{
  "n_layer": 9,
  "d_model": 256,
  "n_experts": 128,
  "experts_per_token": 2,
  "d_expert": 80,
  "d_shared_expert": 128,
  "activation": "bilinear",
  "moe_layers": [1, 2, 3, 4, 5, 6, 7, 8],
  "n_empty_slots": 64,
  "router_score": "softmax",
  "normalize_top_k": false,
  "routed_scale": 1.0,
  "balance_loss": 0.00628,
  "balance_bias": false,
  "shared_expert_gate": true,
  "init_std_router": 0.0322,
  "lr_router": 0.000518,
  "vocab_size": 8947,
  "norm": "rmsnorm",
  "norm_eps": 1e-06,
  "tie_embeddings": "early",
  "optimizer": "adam_hyperball",
  "lr": 0.00808,
  "beta1": 0.9,
  "batch_tokens": [65536, 131072],
  "seq_len": 512,
  "train_tokens": 403000000,
  "steps": 4106,
  "dataset": "wikipedia_en"
}
Below are experts of layer 3 (counted from 0) of a mixture-of-experts language model. Rows are named router (the router's row for the expert), gate (a neuron's input weights, with its number), up (a neuron's input weights, with its number), down (a neuron's output weights, with its number) and show model dimensions 0-255. Each number is 128 + 24 x the weight over its row's rms, rounded and kept within 0 to 255.
Before each expert's rows: "comes before" lists some tokens at least twice as common just after its tokens as in all text; "mostly gets" lists some tokens that are sent to it at least half of the time. This comes from a sample of Wikipedia text that the model never trained on. Tokens count by the router's weight.

# expert 85
comes before: "==\n", " also", " ==\n", " the", "==\n\n", " been"
mostly gets: " including", " included", " include", "See", " includes", " like"
router [162 134  77 127  97 115 104 126 127 110 176 148  87 120  88  95 126 130 113 111 103 125 102 171 175  89 161 126 153  81 127 157 160 114 149 148 111 124 139 132 131 128 126 120 151 157 105 146 103  99 156 142 126 135  99 103 117 144 158 165  88 117 117 130  92 124  86 108 169 125 136 124 149 100 153 126 168 168 157 101 134 131 148 146 108  97 166 115 179  98 165 122 165 114  82  91 109 128 129 152 114 110 136 119 155  83 147 124 157 144 160 108 164 160 111  99 151 128  91 154 182 169 128  83 124 154  89 130 132 112 128 161 147 109 123 103 114 158 123 139 100 109  94 137 124 119 119 117 130 138 122 136 179 152 127 128 100 110 141 142 108  98  99 115  85 139 149 120 114 147 144 130  77 142  96 139 141 148 137 146 153  86 103 116 123  92 123  94 101 106 150 135 116 119 108 133 110 160  91 124 107 116 116 121 173 136 134 125 157  98 161  96 126 131 136 113 107 109  82 121 126 121  91 120 154 136 109 153 139  94 140 130 110 159 124 152 152 108 161  85 123 134 151 132 163 140 150  91 114 128 148 154 141 164 138  87]
gate0 [126 126 121 134 124 102 120 160 129 140 141  93 144 108 107 137 146 144 163  79 103 138 121 128 125 130 137 163 143 114 143 155 160 126 130 104 152 113 152  95 144 123 153 103 110 139 155 114 116  95 152 132 159 116 158 134  94 109 146  54  72  97 104 143 158 128 176  85  99 161 106  92 160 139 137 125 116 103 151  70 132 119 109 120 123 144  91  97 134 169 134 124 122 118 134 135 154 123 161 114  94 132 105 115 155 147 136 112 135 133 145 125  80 142 154 112 105 121 128  94 148 113  92 130 121 130 111 144 146  91 103 136 155 132 168 153 152  82 155 145 129 139 161 143 183 148 119 120 117 131 115 128 128 178 120 137 123 146 118 126 118 150 143 145  55 126 142 145 118 109 136 150 134  76 119 141 134 184 113 125 159 165  93 166 137  79 150 143 126 159  60 150 132 124 139 119 132 135  97 145 121 148 160  96 150 148 180 128 157 101  89 147 142 112  90 132 157 142 101  91 142 134 189 152  99 170 152 116 150 124 122 128 183 144 114 122 110 112 102 121 130 138 132 136 114 152 143 127 156 140 124 132 139 128  91 123]
up0 [123 110  93  99 150 134 132  95 148 140 121 160  94 170 106 139 118 100 126 151 155 121 162 103 136 143 133  85 123 146 120 150  87 112 142 158 101 132 141 173 134 115 161 153 115 122  99 174 153 118 130 144 115 142  94 116 106 138 111 142 134 156 112 137 118 129 119  99 181 102 142 142 122 146 112 122 136 137 132 150 177 160 108 170 126 110 134 115 127 117 128 157 108 108 106 102 135 153  89 133 160 115 142 135 131 123 126  90 143 146 144 131 161 114 105 173 100 149 126 147 130 162 130 105 143  90 112  96 111 121 136 106  63 126 146  87  76 147  95 140 131 115 115 120 147 114 115 116 129 141 162 109 133 100  91 136 127  98 129 120 148 123  94 137 111 152 113  92 133 167 187 131 119 139 161 121 137 123 134 124 129 121 136  74 146 162 125 125  64 125 153  97 142  58 130 174 106 110 106 121  97 162 105 191 121 166 137 127 124 151 173 116 127 129 116  83  68  75 105 153 116 142 113  83 120 167 105 178  76 158 116 133 108 139 132 125 132 131 159 134 119 107 150 137 149 112 136 104 128 137 156 129 145 116 133 140]
down0 [148 127 135 128 132 139 166 142 119 128 108 141 131 128 138 180  88 136 122 109 109 112 155 109 129 146 127 158 129 140 184 172 168 140 134 121 173 112 131 137 142 127 136 126 112  81 145 103 148 148  99 144 169 117  84 109 149 121 161 108 105 131 154 146 132 154 130  97 110 135 101 123 157  86  70  95  81 127 107 120 103 157 151 145 108 119 133 121 140 134  89 153 128 112 156 144 172 136 126 170 141 158 159 128  99 122 129 171 114 146 114 134 151 146 136  79 108 141 125  97 139 105 125 153 125 118 165 189 141 114 100 170 125 121 138 119 146 163 159  97 158 134 159 125 142  97 153 144 122 104  98  98 160 123 139 126 128 166  63 102 140  95 157 162 131  95 146 136 177 120 134 108 151 118 157 118 166 134 102 151 113 126 119 108 129 100 155 126 131 140 143  88 135 107 110 148 163 148 150 118 122 108 133 161 140 184  98 100 122 110 118 150  76 124 125  96 162 150 168 110 121 142 179 145 128 114 111 106 136  91 112 121 152 115  88 138 144  91 145  80 122 125  69 104 116  92 130 129  96 136 115 115 116 147 130 142]

# expert 14
comes before: " been", " a", " not", " to", " the", " an"
mostly gets: " having", " had", " has", " them", " have", " going"
router [127 140 105 132  86 101 100 137 125 132 159 133 114 105 157 152 155 120 134 132 140 127 114 149 100 147 140 162  73 105 133 151 155  91 116 116 119 174 143  97 118 122  97 137 136 139 168 115 103 118 157 132 112 122 126  86 162  84 109 111  84  99  93 112 136 108  93  98 153  94 111 148 120 136 129 141 113 134 136 122 108 133 113 120 122 130 136 162 116 121 143 141 125 137 113 133 109 157 160 164 144 159 165  94 139  99 184 160 135 145 100 132 117 175 120 123 114 133 132 135 167 156 175 103 105 156  98 161 149 117 154 151 149 135 134 106 174 160  74 167 103 101 114 136 142 161 135 120 111 157 153 133 123  90 102 125 127 152 119 134 142 121 144 157 106 136 136 112 119 129 140 117  85  66 163  84  99 139 113 167 150 145 154 158 127  93 172 125 116  80  98 134 171 144 120 178 118 146  88  91 115 137 100 163 143 144 114 151 167 142 117 164 127 107  98 144  99 123  96 108 117 124 117 130 118  77 108 112  86  99 108  98  91 137 102 118 115 147 105 110 137 115 123  99 127 138 112  68  99 102 136 126 109 139 122 152]
gate0 [ 97 153 124 115 118 100 127 116 139 128 153 113 164 129 149 184 157 144 111 117 127 129 133 161 147 136 157 128 117 132 141 156 128 144 107 112 121 118 134 129 104 108 131 141 111  87  94  84 103 100 135 124 100 100 115 134 128 132 110 157 156 138 118 112 138 102 117 121 171 135 181 157  93 124 113 150 106 168 109 142 135 129  98 167 107 150 139 109  78 173  92 113 119  87  92 165 112 143 140 132 140 130 152 148 126 111 114  96  74 129 129  94 155 140 134  91  91  73 130 131 134 144 170  95 112 148 142 135 159 142 140 126 112 132 104 179 167 139 174 148 147 152 124 137 143 133 144 188 120 132 126 182 139 140 145 174 131 129  82 119 101 130 175 125 130 116  98 143 139 143 109 129 148 106 139 144 127  73  92 126 113 144 119 131 131  97 114  90 148 153 144 122 147 174 101 121 126 120 105 114 138 142  94 152 139 141 130 161 126 119 145 130  89 156 117 169 155 100 117  91 104 176 152 154 109 164  85 174 118 128  84  94 171 179 121 113 157 145 125  98 121 155 110 129  95 145 152 134 129 124 170 114 123 149 127 118]
up0 [126 169 132 122 127 102 122 102 133 121 179 104 150 121 162 133 174 157 138 115 115 148 109 159 126 128 164 140 136 113 139 128 127  96 114 107 127 111 113 133 108 105 120 145 112  78 107 102 124 112 163 129 111 117 140 151 118 133 152 138 139 140 151 139 125 115 121 126 154 143 156 149 121  95 159 171 113 143  91 141 130 135 118 164 102 138 118 139 129 214 134 111 126  76  90 130 154 138 129 119 148 154 136 122  84  93 139  97  76 113 104  59 151 115 157 101  85  94 137 168 143 132 161 131 137 128 123 123 149 165 161 125 115 122 131 177 147 125 128 172 141 110 131 115 125 119 151 136 111 134 145 162 143 153 150 148 112 125  85 123 118 134 184 109 157  91 115 130 133 140  67 139 124 130 125 135 137  63  91 116 132 156 112 150 120 130  92 104 162 150 138 140 138 137  89  99 108 129 124 114 135 110  94 138 131 157 116 145  92  92 134 111  97 150 140 163 130 109 139 118  93 152 149 171  94 180  97 140 100 109 128 117 146 168  82 108 164 152  91 113  88 147  97 100  93 128 124 137 130 125 147 110 107  94 161 122]
down0 [113 114 113 143 183  98 176 150 154 130  98  95 111 208  73 133 128 127 119 115 131 140 156 125 157 116 110 108 157 134 132 104 151 142 152  56 202 144 148 130 109 111 130 143 110 131 115 135 133  96 167 116 101 132  86 108  94 137 154 120  92 119 165 107 108 144 125 114 141 134 117 154 131 147 154 137 104 113 161  94 122 125  97 132 149 115 111  94  90 105 122 110 103 112 109 163 122  90 109 134 160 105 127 126 155 113 133 133 146 132 112 108 113 151  78 142 127  93 143 130 161 140 121  96  91 122  97 109 108 119 142  88 104 168 106 187 160 104 122  96 121  98  97 141 127 139 112  99 105 127 112 168 147 159 154 140 101  95 127 136 124 136 104 144 118 136 110 127 128 125 127 105 116 125 158 109 118 131 189 152 103 123 119 143 159 114 132 102 111 115 146 112 110 125  78 106 129  89  86 134 154 114 145 129  98 130 132 169 139 123 129 139 127 118 151 147 124 124 123  95 136 178 136 117  98 147 127 124 132 108 143 136  83 208 113 130 145 143 114 123 162 164  85 143 110 160 141 103 142 163 131 155 136 126 158 123]

# expert 50
comes before: " a", " the", " also", " not", " an", " used"
mostly gets: " was", " been", " is", " became", " were", " are"
router [179 143 158 128 125  89  83 128 128 142 168 141 165 114 114 124 113 121 112 159 124 174 135 131 132 133 141  99 111 122 140 174 118  89 178 117 136 124 164  87 116 162 100 128 124 177 138 172 104 149 177 103 134  91 139  96 136 152 134 156 128 129  86 100 106 142  96 108 116 145 152 135 154 126 132 166  86 128 159 142  87 117 126 136 109  90 162 148 139 172 140 145 134 136 141 128 124 105 131 108  66 104  89 142 123  99 126 131 121 161 108  90 116 138 121 129 133 137 140 143 122 141 142 123 119 106 153 125 118 111 164 120 153 117 123 128 115 134 127 107 122 142  88 169 118 156 151 123 100 121 123 144 113 122 129 148 126  79 121 138 171 154 125 156 129 178 106 153 137 148 138 158  98 121 146 131  99 117  79 122 125 147 152  95 155 148 101 114 127 136 142  89 151 162 122 165 111 125 109 108  81 151 109 116 140  94 134  84 135 134 138 147 127  89 116 138  78  92 118 139 162 164 128 139  93 151 137  79  68 146  89  89 107 137 178 136 160 172 135 115 140 104 131 114 131 142 109 146 133 104 152 129 134 145  84 162]
gate0 [134 168 118 128 134 150 130 138 130 121 174 179 130 104  79 119  96 137 107 156 139 113 150 140 188 121 128 124 128 108 108 106  88 109 129 115  69 146 156 114 146 144  93 117 147 152 108 147 117 163 173 121  78 116 119 124 148 148 163 160  91 132 108 185 106 149 128 142 117 113 116  93 139 129 141 124 110 120 165 123 138 111 131 132 126  88 140 142 112 125 160 164 127 170 121 101 125 118 166 100 125 143  99 155 136 133 146 111 144 153 115 130  98 130 112 135 127 139 140 133 145 130 116 125  83 124 117  85 132 130 137 170 167 105 136 100 130 172 107 115 155 125 108 136 118 137 136 110  72 179 125  97 162 190 160 107 123 133 115 113 156 115  96 134  93 159 141  99 127 128 149 108  91 141 138 124 102 133  95 141 103 144  65 117 102 146 136  87  86  97  63  77 154 115 140 116 113 130 106 138 148 106 123 143 126 124 130 138  78  88 121 134 109 161 164 168 118 147 120 156 109 131 113 157 126 123 116 110 159 106 151 138 149 126 121  89 146 121 124 132  94  86  98 126 154 146 122 125 106 131 115 166 181 133 153 137]
up0 [131 136  84 124 124  91 125 132  91 143  90 121 132 105 118 128 160  97 138 110 128 146 125 128 111 136 138 152 106 128 112 135 156 123 130 139  98 145 123 135 150 132 130 139 102 113 142 117 121 117 116 146 179 137 140 140 138 123 138 133 129 127 107  89 133 137 131 117 160 122 125 167 150 149 110 128 138 139 110 135 120 109 144 123 144 141 112 136  95 173 126 112 107 124 162 143 179 165 150 160 142 141 150 125 146 111  98 132  60 134 120 151 131 158 115 109 142 151 149 143 106 159 179 134 133 132 147 191 127 136  90 102 103 128 103 149 135  95 178 127 157 167 145 142 171 102 130 129 117  45 109 134 135 136 102 145 137 109 129 154  92 130 125 160  97 122 134 179 134 134 147  94 149  80 188 158 134 130 126 105 137 119 147 133 161  94  91 128 126 172 163 185 156 157  65 148 134 142 119 158 119 172 135 128 126 139 125 119 175  77 152 119 116 122 138 158  77 129 169  76 126 152 181 111 190 166 130 102 111 138 124 137 167 138 101 143 100 116 142 120 129 145 164 123 128 120 158 148 141 108 124 100 138 148 136 132]
down0 [ 82 143  92 124 132 141  88 124 181 175 111 172 115 114 179 130 115 114 131 150 162 119 133  95  93 101 123 137  83 132 143 170  97 134 139 164 127 111 146 111  94 142 114 105 113 128  91 121 163 103 128 150 137 147  93 138 133  92 106 147 168 100 136 133 188 130 124 125 117 130  90 105 153 120 117 121 110 154 131 103 145 167 131 139 128 130 120 122 136 120 119  87 120 160  94 123  91  89 139 135 121 101 114  73 159 149 125 120 168 157 152 138 170 126 118 144 118 142 118 140 140 135 152  96 149 162 126 142 105 107  99 142 125 156 130 121 113 152  77 104 139 123 127  98  98 156  81 133 143 133 164 109  87 120  86 119  80 124 140 142 129 138 138 103 149  93 106 121 148 125  82 122 200 139 133 132 179 156 129 141 123 175 115 119  99 143 168  97 148 136 139 106 123 153 124 166 155 141 143 131 143 163 122 125 136 157 132 145 129 137 130  65 173 151 106 107 153 116 124 128 154 117 153 136 138 106 124 118 142 156 118 126 125 104 174  94 126 120 100 160  94 118 144 106 119  96 104 130 141  69 134 110 118  89 117 106]